config = dict(
    n_layer=13,
    d_model=192,
    n_experts=96,
    experts_per_token=2,
    d_expert=64,
    d_shared_expert=0,
    activation='geglu',
    moe_layers=[1, 2, 3, 4, 5, 6, 7, 8, 9, 10, 11, 12],
    router_score='sigmoid',
    normalize_top_k=True,
    routed_scale=1.5,
    balance_loss=0.0129,
    balance_bias=False,
    router_bias=True,
    init_std_router=0.0287,
    lr_router=0.000753,
    n_head=3,
    n_kv_head=3,
    head_dim=64,
    vocab_size=8192,
    norm='rmsnorm',
    norm_place='pre',
    norm_eps=1e-06,
    positions='rope',
    rope_base=10000.0,
    rope_fraction=1.0,
    qk_norm=False,
    attn_scale=0.125,
    tie_embeddings=True,
    parallel_block=False,
    init='normal',
    init_std_qkv=0.0424,
    init_std_o=0.00831,
    init_std_up=0.0424,
    init_std_down=0.00587,
    optimizer='soap_variant',
    lr=0.00504,
    beta1=0.95,
    beta2=0.95,
    weight_decay=0.084,
    lr_head=0.00729,
    grad_clip=0.5,
    warmup_steps=200,
    schedule='wsd',
    decay_fraction=0.59,
    decay_shape='linear',
    final_lr_fraction=0.0,
    batch_tokens=65536,
    seq_len=512,
    doc_mask=True,
    z_loss=1e-05,
    train_tokens=332800000,
    steps=5079,
    dataset='wikipedia_en',
)
Below are experts of layer 6 (counted from 0) of a mixture-of-experts language model. Rows are named router (the router's row for the expert), gate (a neuron's input weights, with its number), up (a neuron's input weights, with its number), down (a neuron's output weights, with its number) and show model dimensions 96-191. Each number is 500 + 25 x the weight over its row's rms, rounded and kept within 0 to 999. Numbers have three digits each.
After each expert's rows: a language model's description of what the expert responds to; "mostly gets" lists some tokens that are sent to it at least half of the time. This comes from a sample of Wikipedia text that the model never trained on.

# expert 17
router:489477528489506491475532476480519495490532534564490469537529512509484506504508498490495511498498478481508483490518492508506470457469481486468487547525538487470483532485531461491468488540453486530590501532505533519479436518508513536527487486515534479539499482510471530516493511508505493493
gate1:479497490483481508465483533467483508524500455514484471509506513537462534497483523519502554523495527504540493483549506510526496544502455517529480484515501519493493513484486491446471573529508493505502505536521485515473482514501498530524478474485488487482521448516524484473501516549501519489
up1:449504508490530534478494546519521465506517533496492517544482500427496493490567556525487495496518478478441490538501523478504475507483488520521504476503515495485499492482533498487510485547516494491506463495480498492541495536480504465459524513518467500497507490495500455495531488489489461537
down1:491450530485533498452557462503532468482469529469494494499522503481501461446518502502497513487517526507489465509513484523478542506525501517494508557443523503502476535466509519493461521520525499500465534508500496528451508491485478511478479521454506495504526447497456542513487548465503468479
gate2:510504505470478497516494493537554524505493515521496466487497493509541480505507467504515482514483498485491478474518495489496499486497511529512515534488533465482507505527520463536501511527475526459544520528498509550486494461492531506527511498517460443478545522554410519540527529491516482460
up2:470478517538442514521470493521475539532534480529502525506489445492508484523518531492485513450517498498520506425495464558549507504529520492472458488492512509502482490505517557511498483517537486486460464506517480513533493495533479464516500497544454518507459509525484500490509469520500493496
down2:496463497492518506458529471477512511493501505502527485492469555469520493543475479492517529545453498503489525482472508484536520481477509447519494436462495531538505496459573538494480480519515441496536515554541491491460504549504498518518535489474522486524518538522516517465534448515506485507
gate3:470459486516503501455469526515495515483502517503500526522524496506495535500491501467531509501493458512485523532493556499495497511514486570484537533512548504515517488477530485512461506558528529486500494498531553541509473514470521462516460510475490480477509503552470514503492541513495536449
up3:563525511504486537510533464523509502541541507498496471486499506488525466470476473543479500504489533484519500475500460471471499510494515461496489490513468514471476479498466502497503481456500483505492503466486451436480514484539492555500538485496500494523476490451497502534523464468506508527
down3:509508482527515504538490495523479498499520529500516504526532533494485518509460472466505484530468501492551524494452467518536498498513488527519520497504469508562518522458477552488502506524550500494508535494509542536464572482502513503484506486506502500476476468487533497484526518501499513489
First piece of a split lowercase word after an article or comma, such as em-inent, adm-inistrator, prom-ising, acqu-itted, comm-emorate.
mostly gets: " conv", " int", " en", " opp", " att", " dist"

# expert 50
router:485419531488518539453509511528484476480477461515532485510458522484512492515559496465487471464526490516491510487524511534480504533488443519535517483495514502479500525495471527529464538542535526510489522478499512509511528440520509495516499515501535527530498486484479541497477566509528494490
gate1:517469496478484496499456489500491485499517496478509494526477508524555473473472448489473475485506552491450506484501514501462496516488497526551485489520515523513528497538496505504541484515495500445512509501455494532558506512506543511537451530518487516564527494501467506509479544479509530464
up1:461570525455486512521480521489552500510495483492496542495519507450501557513493526470496490522530480488471502518466514488527494509455532458491479475506481529460514492469501500489502496546517492482496506473497504504525497513494476466541510505466534472453456487493509480479494498455510526546
down1:475501495545525533470487501549466493504499501506463527480463499488481519473487469529515482467505510469517465435520492525479486484478478501538511530476512462541504552488497447509474543498510479518505528509524532506482488543522505483488480514507514511516450483518503499545507467515473510505
gate2:513518550508537533502487502509537517487496461477487442479506499475476508524553483492482570495492512482480497487449513476503492528447474556538533503507490510500461504509471500490523511509526491487495475464519549500567515474516522491492509485475507519504527478526507512510520530453505470494
up2:515513571506534496492507499511545513489532485475489458490494510461467466498551497494510494489505512479512525462503513489511495513494536540524538516509518500554469534502483504496514506466515486468502536494543538537538510489547507492530529506487496551500513473519503527501506509450533499487
down2:515493443477472538506476586514476512466518551517524563476470497512492526518475488478502502501495497502439510496485513500513474526466498513452500504511462512536518504507503500544499481511496523503507516522501475500491530513493498536472517493488507474497524555512486523487507454527487483501
gate3:576503535484503509504501513501573505497464563542537491524504493458525529490472499518546480512514485500504542512488496495470507510474496479576446525505484464475473509478480493509510516492486523450501510501505515536543495493524500520463548536487520546493511481484474505485507502458521458502
up3:559452507429492514499481525511543472491470521501547496540489482477516531521495474486516484505510499501491554515505478532456519522445475496555502493490481484483473491500475496530492509487504517471504501447459495481520550489524487542487475553510531459509515479472447513468495521483507473467
down3:444509528470448520478514545507518472507494498537474459490491481500472488486465512504503511511446529480534482501506507557489500522492510493481519518471527500560539515498481501498503506512502489498524528489511500561460451467485508516558533487537523466494470525489447496490494512542515516522
Forms of be and other auxiliaries right after a subject, especially in opening definitions, such as was, is, were, been, became, also.
mostly gets: " was", " is", " are", " been", " became", " were"

# expert 59
router:496472535477478464462492493475479555498490516526508479540467477499509500480508497505480483505490534525539502490505535502554488508498538508544469544547509516509553491482506494516501536507524459517533503468503510520524489486497508558493538477516470493530498484549516504535504468491536552531
gate0:454476558500491504504522475503510512531534496495514517502502478486531494506513480462498498512501526481519495501483504518540466465517519515501515524528529485459514543524478511505526501482487510458525469520504488519487481498502496501466507491502475473467491460531462498514485492525534505504
up0:524518455560541528475470500526468470537449488526487459514500508473461490518462492545519516500534509515522544468499479496487499521464479460501496480502464504506484426527484502522473484546513492515476528508510482520492499492490506509528486544490493541546497499455514497518501478469477486518
down0:525496534475517471521474521515498496523502531508545491461482479485491432508503533573466496507533526490521520513492533513505517536508540466517495484556516530512500452523479525498514514515491505477470522476527541465497507484528515495520519538501492502501489530475466498525500495545495468513
gate1:503526533516575461508523471521478523557513486519516492512501480487465495477524500489537467543507554500508489536505488546490483479484495525481510461531536528494511489467462495477477547457501478500515505497519477496502468518550478508528528509522496522490527482485498492465532508490535512499
up1:490476505519458548517501495452476516446501464454501509481482519516551476494493503494458549503520481489516500532451520463524485524493512501496457537518480531505447472480495518531486459510502516501515476470528522507475509469490490486552465519488480435498499502531532485534479496457527488530
down1:522455482483510484484485541509531492511506505479473501522494474527506538500533494528417464473550530466518510456454489505508503487524515493523494512524496514511501452515477563513493520472516459475536492487502519484509516541571500485524537501473475482532524493510496475495500458500501466548
gate2:478445525535553513516514473480511514458527497484523489522487489515482504499489457469507522510526496516507511535519469514494520491507515524539507496506522514515521531468464503498541537489495477520522485495517499527497459463452499517426494493478458499519518505500504476473502507487471522500
up2:514530451488493543503508501548513529512455522533505456475526517518544472485473534532490516486476533499471468488487515538497524505539459506456520476507480483528496495533519491490497505483478502531480536501472510475513502497528501503487493482508505485490465529515514497515480468487483501498
down2:510558514539511508492482487516524499485441555471512518507509414470530498525526509507496537511518512493524512480560549551471500488486492477499527508462485529478509505505527507486473496503506504512510484462528525519509524483482491508494535515517509505501498497521470555527447509479469481510
Lone consonant pieces like r and g inside foreign or compound words, such as mejo-r, photo-g-raph, Pilla-r, plus table score numbers.
mostly gets: " son", " fan", "g", "r", " silver", " brother"

# expert 40
router:517465539474491508481477487540510526545473509487464514553535503486527534493529476490517530501509533469491524558475545498559467524481458472496490500506517517497518504511517485476491509536513486487513485505545544497501508440476509493481544510535498501462536480535495460494478533519476489569
gate1:468508511468487534493517541452493526521486501494485488469513515484498465479469516521462495473500518515522507494527509466503486499512469509526504510495489485500498538467508544473445493543522503462488498501508496494472515491499474557497544474524516441528508505558461492531542491503513516497
up1:522506504583467482478509495473489493499474536507499456487524509532525512472510500492465490510454468489495517524511478508498503476517570528469481515496509479499485524502520485504535455508483505472505536509458447490472489542526513483509447482494466525481497514520479465474464503498482494505
down1:491498500530479504537463532556518517452478462475457488488497507507491494497474414478514525504491527526517526497482496465481456508501482541486541525495506477474519505514482475510513484481508474485523468515505523465491531529503512456496566488480492520502492491506451527514505501532495464488
gate2:459466483498548497487499488495499508550507473526473485530526508486492511480517485528524511497457507487490441525528506480513493477510461502502495519513513526503486471496528472482478484483514553498503549482564502489524498445497478489440480522495504501491522485514520461464508486504511480535
up2:474473472499541506459491496473513457550505462525480468516531517470492541496522484512481503498473513470485446517522494513529492499503471485515491509520523523498474455503519493465486478493461545486503559478550478500493491498511481471477479534507504505496528493528520455435501492487514481532
down2:512473483497489472474518528470523485488510506456516471544488513503480487503460481476490505474451488554528472484481511506522462532527490511459446470492518528516516490518475515520515502497516494522502526481466495474511553501488477501579508467515458476481490514495506479466455486525487527505
gate3:504502511516481487508511519509460532536514476511537497525484503495494493484467474515488514490544490511509527510566506487458499501474497510507490481496487464525523476479499481469481495485480495504491494477498494482492480448437525465483478472453520503488482469503461510524525529507497489494
up3:472491484507501524499493467473513449475483581496489496475529469484500510509512539522447416530474516507547470494476496529524508482537510509465492491524523524494446528510474515524477468496507548502517498533465460528520487520517500529487507509500490520508521509499526481456502475474485505490
down3:491510540504490517485523523475538519478490507524528490463520483486498527463515541469501483491495485462485505516531499512525508474487508521481471510499523471498485505526530544456554532528517482518509503529499458486504469498524517499527535521496474517488492462514493521494475498466492462519
Temporal words in narrative: time (at which time), after, during, then, before, day, week, night, plus some commas.
mostly gets: " time", " After", " During", " day", "After", " week"

# expert 46
router:535486525514495498496549489515477509529496461496545473531512525541524484477510530495510534527511460518477501457473470497473494504550479536515544497523532512509533490466453495469519485490522507477553527531503496541479487473494506480455501500512510509518524473508492493523530554510471504524
gate1:495477516513524542439511458492476510548495474458512526496501494475480530470499506513526539545477475526515553466507481545529498535501462519462515547545498499506512492461455477476506519501509464539503502514500483506496492479521514480505511537499550506510464526536476507504473515491480501527
up1:548491501462474564505470491533516528464509481553485514530514520538523506523497516475523490455500481478470498467503479443566481464506497491490499436510480506512491479507519531507498523513420459481484517513475499503503500491485512473502474521444487502485528511486491535508497496502518502457
down1:534494519512496465511510526541559497517442514543485494511535503546511486510481507491476468482520505473532470518492499480454507458473521516493465478520486542455545521502510504483466541476499527502485490502492517491516496500506510486485496505475501579505480469519547522516585507513493508507
gate2:492511506525509531454500486501477523471458483454452549527520478468533480456465480483519507518487456528495468486462505490495517492477500484500532524508501484522491464506454512473485479504497514495526481479517489517519475479499484489482579507475508506485508472494468515542493497475534466516
up2:492482529527495503490522502485479515456467478486507482535466502509518516493492507487509519492481467512505468519466510449476516484502515483489543491526506514481511481480476589467526528496468537502530531510483491505457453446505498492484528550479525516495526484470461514542486499506530477510
down2:492526540472535529536485498468525482479462506481541548481495491476492495501500456496549501460535489487545512500507473515507508483503503512471442537489511500472459516472467501454477478533510547487478510457499493477490523516515565521514495535512522479498493500500454472466479483465510502463
gate3:473500527556472484464501503471491552499485531444530480523507473511521483539511501542546451458487477486508501466445518573530494481503474507536457489482510481501500483513465522489509517501524526514486523515570476536512521472454524504489479475462477517501514506490493490512516525503526495519
up3:496498516475515509503546512506540529488544516498465526556497491469513510535508527502541532487540503529491513469462534535470497492542535509489469532528484482516517516489488470473483587481547466532491477485493496501499526506484510527478495561460475473485539522515518512501516465525530534511
down3:490501504483539515480489474500519514487490496497469527512477530510474495489504470492492541501481487504529513486517494524524525502514524491468458490547438519481539484466524514478444529491510509487535503470500472466474498509474502550464522539495515523518481465498508470465481460511476504517
Latin suffixes and endings in biological taxonomy infoboxes (Apocynaceae, -idae, -us), plus species, genus, Order, Synonyms.
mostly gets: " species", "Scientific", "idae", " Animalia", " Synonyms", " genus"

# expert 33
router:494491499509466511495567476531522548529527485519540467533504498510529506491468535490545473543526530491513489488506546540496469518520543495532454486513541509459489541480498446494491485480442494490528487536453554530484498460483523529525491515529482485479470491526526509534472489490483492482
gate1:498510520491483534515514480492519507518501501501514496530489484502512527490528499476526514501482475506512493498558462482528527499567462519489501481503492473431525493477525454546492491507545492508550483496486528518516527472460532494479521494512519485496503520536469477520472525526496510515
up1:501505497538470506477511500505498523515479530486517467506486526503495512523522489508506486517494533492502488470530476504524491538559500493501494471483475496476488498496512485583496498490522446462529484483495561531448508475484522486504520508514478467507467528549485455499470497539507508488
down1:502544481490497538509486477497522453536546535494488510434496542534502481505494525498474511504512508510504441493528527467484530511493481518484509482539520494480519494504560465493538516510513518480572480481476488485501530499515468477502505525493466504491438529497506449489501507495523487557
gate2:493492526512481488503502499516561531502486516494532539561484521519501440497488529498524524490507487490510521474508519492552504530503501540496480488539528471491497484485460478496499534545499481544554518522492482490497495487482527480498486549469493502523520508531509499472491524476505490457
up2:585471498517464510522501535506514534512559528498470525471503500499516481505450487565506506505502534524535452500477528479530467539489498484526511539455462447483502516542490512537498489496537533509461541492565531480528491513483502484467519526523502486497502531503519495506474511522462514493
down2:513485450485479475491466582495532520516499492455476527497475498486493478510479523524525503493450506487503496517491538504474515522547492444526509527479485511497515491497527486495508495524582500481513475521502522474525500435532531495549451501539552514556491537498439489511500513478480499467
gate3:517499511472497474512530529520511542510468489494515523464553500491522510502517522537505469547490517495508501496503481515476514526526537508538483493524484546510496503493473500434502492460476489493524532515489488522511510512513483513490537532499493548485503441555531505481499505521528504507
up3:475502473493475522490525510480523513491449486550501448509500536482509515481487466508529479519491506491503448504470478460498509545489493514509490525468503513507529494484504476499462512468555486504517497495475526500488523489460474493513465487498500444521510520529517479552539466496525471535
down3:523484526490494512451501460499491485492472508520469505463468541557486470484494493496504470486477498503520510469518520480532488515516473486506484510484525517496558524490495544498531442523517471486518518505544486524480525480528474495449470507500488507503495465496551448550527510497459451489
Participles like based, named, called, renamed, plus middle pieces of Slavic and Greek-looking names such as -lad-, -od-, -rad-.
mostly gets: " based", " named", " called", " red", "lad", " Rad"

# expert 18
router:549482516485497497479557511539519523485489531547549503543471490470506499484540533532499510541503503505513475472510486483501504477521489540496546474507543502459517517495479513484483521490539515512526507486529482523500516510474502493503490470478520505474486479503501504532476518515524529509
gate1:491438493545463487468468492466486514524485483496469500544507469514487494479442504495502439503497514534476594472485439475492508492480484505495502502503547494442528454482499479501506478525500470523517543531471483530536480467472512482494504529510444473497484459502462506532523563507536497494
up1:482534509457520506538502491532506480475517469498523477472500533495499512525538478501472580495501502461520402544500564542538475484518509514485501512503448504550475537509493488485502520497491530453494482458548505510483533533522492523484499462476524515537497521491525521475484459501466490484
down1:493517485511483497497565491522511493474487532483493454473516477497488506467489480516493443480536515479489542492531495473526495462500497487467469463511508502443492502488469517470483515495515496516522506502462432505498490511498511424513493554539529530535495496488484523477496507505488464501
gate2:485490506468460454481511508507469477520496514512530492545482508544577528410509434490513484490519513506502506506507497510504497544508475497487441504520486507534497476499484471470506514502520477467519502440505460532506508511482541504525459475493552521509482513479498492478480547476513508479
up2:481496506485523506529479503449512531513513460474468494480520492494486482649477513469432488479462481490498523507562497501493506520484495467501499513511559510498486501510466487494509504507467514520510518536485502481515481491512485464476530505536487501477492466511484519491526491534490479512
down2:524534468503496449492519501487503491485447464479500501511479491486504481460513545486482499509470544498540551517463499504462476492490518511502469502571481487473492564530495488482503511512493509559500492503501473462526503497510450552461484518493521537474550484514502503513508483483513486458
gate3:504483523502464501502546486509488479499519473506518488527490515505553469456468457510540498480492505511536470479500486497484484465555455523465508483522512522550528493527516554487517534477505500511511557457504493494477482503465547431489433491518535508482520492488475485483485514492538512454
up3:549485521484493516441530478491465513504519521486484472534487522511526457458448463529487490519504482471550450492463489493502485493585465497474476467515515484567522510551503528506500525481506495515522550448527505492467515510451534498477474531513477508477512492490527539502495519474514515474
down3:480491517487485513491505486516534482475499482472513543521501522508527455521535458503459509484512503554486547521521485505480480524495471509483520540482482525504509509500493486527480513533475523470535473525505507514516537510531447514498505499499466484497474493512471510490473540484513564481
Closing parentheses and brackets ending asides or dates, plus plural endings like -s, -ments, -ies.
mostly gets: ")", "]", "ments", " )", " efforts", "ants"

# expert 37
router:530469478506514523564504496492504514510511491478466486528473478490506512473506515522461506538518517484484495506485542504492513474517480509511492532497547522501502483453534481440503507542487470533503501502485478467519538507476526511505491526518564503528506499518499477526478573514561513523
gate0:525467483507501512492467471466514509506529507480465502516487510491500510535504521493473513463506475489535491522512508503476539434456489471510515516496524574549501494495505500462472538503478530514509519504470482541550512506479503521459518543520490499550486521520553509566534523510522512480
up0:522501504513523467514510491511526497480511515431469478490518489501488492536502522498463535512508499474498487528501511480461516524495497473519500501465505465499493498493504493457477537481474534498529531527480496503545464486505516449481499523486482483475504518532498516507501513493500484531
down0:524500508478484454505493437540500544501482505540496443499515517509522521511478481476480456492474491551495498514501511479503474506518475526471499465498520499458486509515455497475516512483526461532481493497509550501521548533530516507482505480511475474465535478512515485486472488494541471513
gate1:545483492499490515459506500463550499482499530493471489506504437485454502487472551471485491555460517491489466506486498507454482545515470493521533497508496519519522538514494515438482486470500445504509490500506550530489492465449535484521480514522499458496500505503499518458502509541520505471
up1:473504531491515471560500493555503537541499477515523519496507546501554497481499454485496475445529501494480553482515490482560501484473513501501452494504490485474476473503499495541509544515510559466489507527519489496503498522534484481502546529448478544519497483496519496530490492476487499478
down1:535525493514483492437468488480520516493514513452513530567512507529520512479552509509489468512455493492461474495484504512497497508527478451494531520503474520507512519509499509505482480492500481512502479461477545516534438483523575463490492492515499503512487459501475487451487467513492474494
gate2:533476512500485488528504509473556486529545533531472491495479473425491502511467502489447497506534471536457496482485489486529496515558462465498490509510566511521491496484509527462532535503463494475486508555499469519475482469461478435483495521487492501497494514490529464494499521479528471509
up2:467524502497526515498493499486482497459447514475517528499539536532496501492532530514548513498481500489533458506499501467496509530433530523472497510508453474490525520525500503532455485471527519510508521478510560492508507519518511537540475500525490491496478493490480529472473498501453531490
down2:511539566487492488490495361508512493507526514488476494473515531513446489503480519506502465510528483495483519470482494488520545504512498482496496531527497491494498522472512475496504522492463527470511490515505508504501459492505523493493474533471509501502512432509522485492532518459511522456
Adjectives after the or a: numerals, ordinals and size words like two, first, former, new, many, highest.
mostly gets: " former", " new", " three", " many", " small", " two"

# expert 0
router:537485508457518538500513497478502526599490475459499530512529480439501469452485462490500509548497518506498533496470468487474494539543476523502497478513539525499524512479496496501521509454520515509537477467492510515515477491467505508466512520496507519479516485507483503501504543494516501514
gate1:477547542526530466483525501560492538483536510448509522502514527465517481493516460496469538511498497476492499472509470492451514499506540526509504514557513431518550468499502478516478493498502498526536451461477518493520491515488515493494489451501454518491495488492513543492490515502507501530
up1:508500485475518496515443499501537456561494506462480498490518497479520483504457464523570513501519520465508483485481472495493470525508502474560424475512484478486489520464484534539521524476553536504496497460502531466493481491497539492547481549496547512482526537474470515486515502480495489464
down1:524450492496491529493491516423480448551516506483525492487510504520525483501532490510485498492477471485497513525471491515489511467457473485512458442521493532483470503466521533507479491480489480480453497502473516497516516476482526460512511535498568500488499529490456472489529527450526502513
gate2:476523460505510489550475517521516529500502470539548489496472493507471496470492531494502529466513531525472482464488484512497476494485514535562492498515498523529490457495520494515498525476483522512537486535489520508467464492483525490454467533532534502496488498519495542483510529551506493464
up2:537487477450510531487522480504501567482480479495487468491496509450427531476503520497498501541492491476502531547497481520504501483491453540507518494522506499521509522525475497502477542493513492555499485524510523460527519525514494545498424513536515491491442514482481493485496511572525515429
down2:445506527511559522490480492468469489519514493504496470507494506526459480520492559541518483483500494484488520457508513527513484483497509461435520495576500480496469512504501538492477511496465496540482508446467502486514515536509501512480494514473510501488518496468553506479515468538478547493
gate3:496502499469533504506558503506466500506527461476541536521528456476485491552506500463498501516492477519489504514521506533524476480517527519529530494470541497519541521503501486484514519504501473495522491454472517444478501490474496512427466491464494545493457476501484573477470518504492494497
up3:505492502505458511504440521507498466476497511509485484496450543490524502488488507533522504496493524501511495476477512492509515508483495468491477496502439498460468497506495506515497495498504530489475505541523474532537531531526504468562540491545536454497493515462476433517525521490525459513
down3:474516525483539528509490506475467481502493515528469496500543460483453498460534508515530488508468480483506509503509490473533523537491516538535517476518445525495487529508446516480495506518522525481478493483512529501485459495504496523492494528522549510531463463531489506464536503550478470482
Final subword pieces completing a word, especially verb and adjective endings like -zing, -ing, -ible, -ize, -ate.
mostly gets: "ible", "izing", "standing", "cing", " supporting", "ising"

# expert 47
router:521485547503504499520514516500471535517475466549537466552476507492520488474471524487515477558524514458473547521509523542527476461533512493512521496509541513464462556518499499478470500501458513542530468501472502544514457516516501502512520522507530489489507443540508538516501498486496516524
gate1:495478534509472498433496517540467466516515498500492521507525482524517474473514488487495535512498488462499511521486471518546500474530490537481481499514510504513520507483510493498437485524493487529523500440542487502474500472504525531520452509487471475489515492534501545451489504478498486466
up1:499550511464512473483511473456490523508514526534506491514492520484509530477508507494479474497488477511474519478541523484521495471531434454467464493549493509495493507439540458503493467483537499476505514480518533468508498505484496481482459485482522510444495538506508510549517522481453495480
down1:515524470514565503497467502539457481495508501491505485519495504477506489524548469498484503502536483473526540521518513503513498504510499490474436508507485543485504544519535474517525491532553488509539491530479522492500462549500498479497499549507505487505508503525471467508488518531542517504
gate2:432469516521508443507489470522506498522522501499547493488488483475524480444513518507479508499480446494510493509519479511465504499532496524482471527501513496470498571494478496491526557541522499518523548504525513509443547487519496447562473452498465508496504493527542458506514534487488484495
up2:480574510508510473482504513510494486443484512506506509482470494489569522501460524502532518506491487511529521500479488463517450514527511478475523538486487479515483545514487499518524547502528481541496513525524516539504514504497488471573558495536490475484515490514498476521522525485500471535
down2:497538506499506495496501434527541480524467470485554532515528478480501543549480524486494507485489484505460486482536480486449456477518495498506535502529512476524482478495503430489470497499507469507519484539480516539522508519474475505494495480524499486555476469519467472536477534534503503495
gate3:458469513515509502503507484505465477504511492506513517531492524474481536492515486455499509574502475487507512569513494512507485505515468478534434472496488478470495538532486502454504583486480457545505482496487475533494493477437509494496496502504545489523506458510477500480469476491497486555
up3:513510497497488482462544479498470460499463437495527505484451503493459514476470554470482456532502496520511480529517458502489513497563557533482476486471472494501498498438488476479521521467481461494505530469518506522486518513451485511462469510509502452470503459468502513475472463517519525529
down3:470535491521513490510514443478466519502489491513507512480498479488491476521520491466450552471509511509495467514518501544520524547499461505492520498498454506496454515453525478531475483485495511458513464464477482480506490519506476518494441499489481524500512470509484508499481524504544539513
Quantifiers like all, both, each, every, these after a name list or comma, plus heading equals signs and table dashes.
mostly gets: " all", " both", " each", " All", " Both", " these"

# expert 23
router:540467534530490544511544500507493527515545499536491497503511503510512496454511510520488522503506515498491505500509532541461478480483472506469474512495548504527503501489525513505517506525499466515497532525523505500509504513505507499513553467455538485483493487502474530518549462505495508481
gate1:485486519558518532477464478481489546509493514511461516475483563495481484514505513502545493520488538481547505490503487509529487518459463500455476505498457466480520487479503498512544508510562520539492484522566517537523525507480510497557530479500484491496516502526519500511513483494515497490
up1:515482471530497490493518511476513498538513536474514486496482463533523481520517523493450532498502537480460532469522496528484496495473514497523513464489502515508495503554443486470536542535512527515481519518485452494493530487488550536512453474500558510500514497494490495544471490524446500502
down1:519538499503493499538498505496549497469504497476496499518478456490451495498493506472488462517482482503528461474485462478496547541500475492508531560507497491550493501493501508571525486504536526487446503510526524512474518532520505504456486463487491426474527438514518482518511497501481512503
gate2:480465530490480513481554484522539492484519475492471486486520459480543522470503548455528507488506482467488518517493487519498490496539490517459516504479492499512541499487501508504469559536479514450489510485487487509484509510427481514538484479447494473508534505516499488470492502518520548467
up2:514498516543498486521446530500473513525491509520536523515454508494471495512481510511449476470506529528493456507492487483481503489472529522519477494525494524451493503483468505450509476491477508539501489493489506529517494555567514453477509500553488490517483480494489484459487485510500462521
down2:466509564535495541523498453500485474482537440548537494527482521489520503450524489466486518514551476535497498503483577469533471487471498489510483474499491481478511488519518491509478510513486525559488519494529513485479516478537485529505498474513497534504527489491487544471521506502487471515
gate3:500478497500511519492539472532469481546506517484487511515517468523521493486521496482510520509473489517499509483494497482487498492481475511487510515499528534477507501517507519481510484542486494500504512513496502501526510508491504512481500535506537490519485504523541523511533554473486504502
up3:475548539521532529476536515467477508520460500494513508523517501522489497476504519524516479508505478529545480498571467467500495511502525498507518485504500481486475506513487484538445560480505573546500513512493499505471539472498500500494501531528500502535495559517479537488503498511534510495
down3:532538538497446471458547468504475457499489513469502501549494523489524479526466466478524479475491514525492494554486489440516526490529484492492498471472462502496540473456476464477515499496496503507530478453475519531510475461471485459503455519544524502446524468527496514492525472495501457526
Words introducing examples or groups, such as including, such, other, include, several, plus plural pronouns and verbs like they, were, are.
mostly gets: " including", " such", " other", " these", " included", " like"

# expert 1
router:448481534480485501459535459491529515536480469515503482556483536492477534480514506485525487512503494492453524546531531462492489483487529506533537481569502476510487496523509540491499554463493510537516513492502495505493499458480511496496516493471473503461464473476484504550455516525545507502
gate1:507491517544536508503511460534495509527544483512534492491512546458513500466427508491523476473497463487477554477489517470542476454501482508466521507521529475486537516493490519485521522468515522525509508513519497466484505504480510483496500478515514523517464491514428477500468546519559485514
up1:486504489437480488482480524469515478495471494484493516504490453515502505529530486515512515516485521530536443520529470536468506528499479518503468475509476493498488462493480478493470466526522493461484433484513504519512486514549500551510460518469483476463536523478536541507542452529462532474
down1:513457499516471509478510518464494527491525487461476536556507509510500507517548470520480521527469544513484497509495473516452515506518501531492482466501501523470505528518478528501516490520470531457485491460491482498544478500494545550471506495478502538470471492494553470480533504526481496523
gate2:464481505487498492464495455490546511514541516546433503536522491477467491455526495498486504524534499441455449542467530505536500482488504469510501474524490504492503541531485465495484503458483498540503487525512490505449493475504514552514461487459468498505491473490536502483499513518507471499
up2:492496471466496535515521444525508495511496491507518510545504526524472469546532482514507503490493494439488488499463464492520534527493510546484471496496536467514489555519528470467471503465529475564505484507489495512515534505487485506521537491436473534550539476462541489549500490505471463477
down2:464490495508473498446523503467502431509525477474518553489470477517526506518483505512481510479518531492505462535519501485473453537515521517511518501487528495516484504490512498526516470467504494519499475452532468484533492497447501476492528483525500582549490506444526518509515519501491507501
gate3:466472549499490435461529461486503530509522506528496470535521494448482567471511534475527469486515538484482511510492536463469534470522464532508499471527543536506536520514478505530566461512495528539515507493507491469493512481452493513521495447511521493526518494487526490463510512473561529491
up3:484490471496471526469464515482507461485499513496512465491496515491486451497457471517502520480499488460533519511499489511517504513498531445522492522511501452484438473510545485493443486542480468508473539490516514539496500554521487507525477526483483507522491492513546493542483478547467473503
down3:504532476469525489451504512513464487483499444464486503486470519491475494506468492494480507508458524495523501485488495516525452493537501522494481503517525487523503482498498520491535506468526479488477508472523486523509514518519489574507523538491500537501471489503532494499458481494524470481
Word-internal consonant pieces like k, kh, j, ć, ić in Slavic, Indian and Caucasian names, e.g. Čižinský, Vishakha, Abkhazia.
mostly gets: "kh", " Bh", "ć", " Kh", "ik", "j"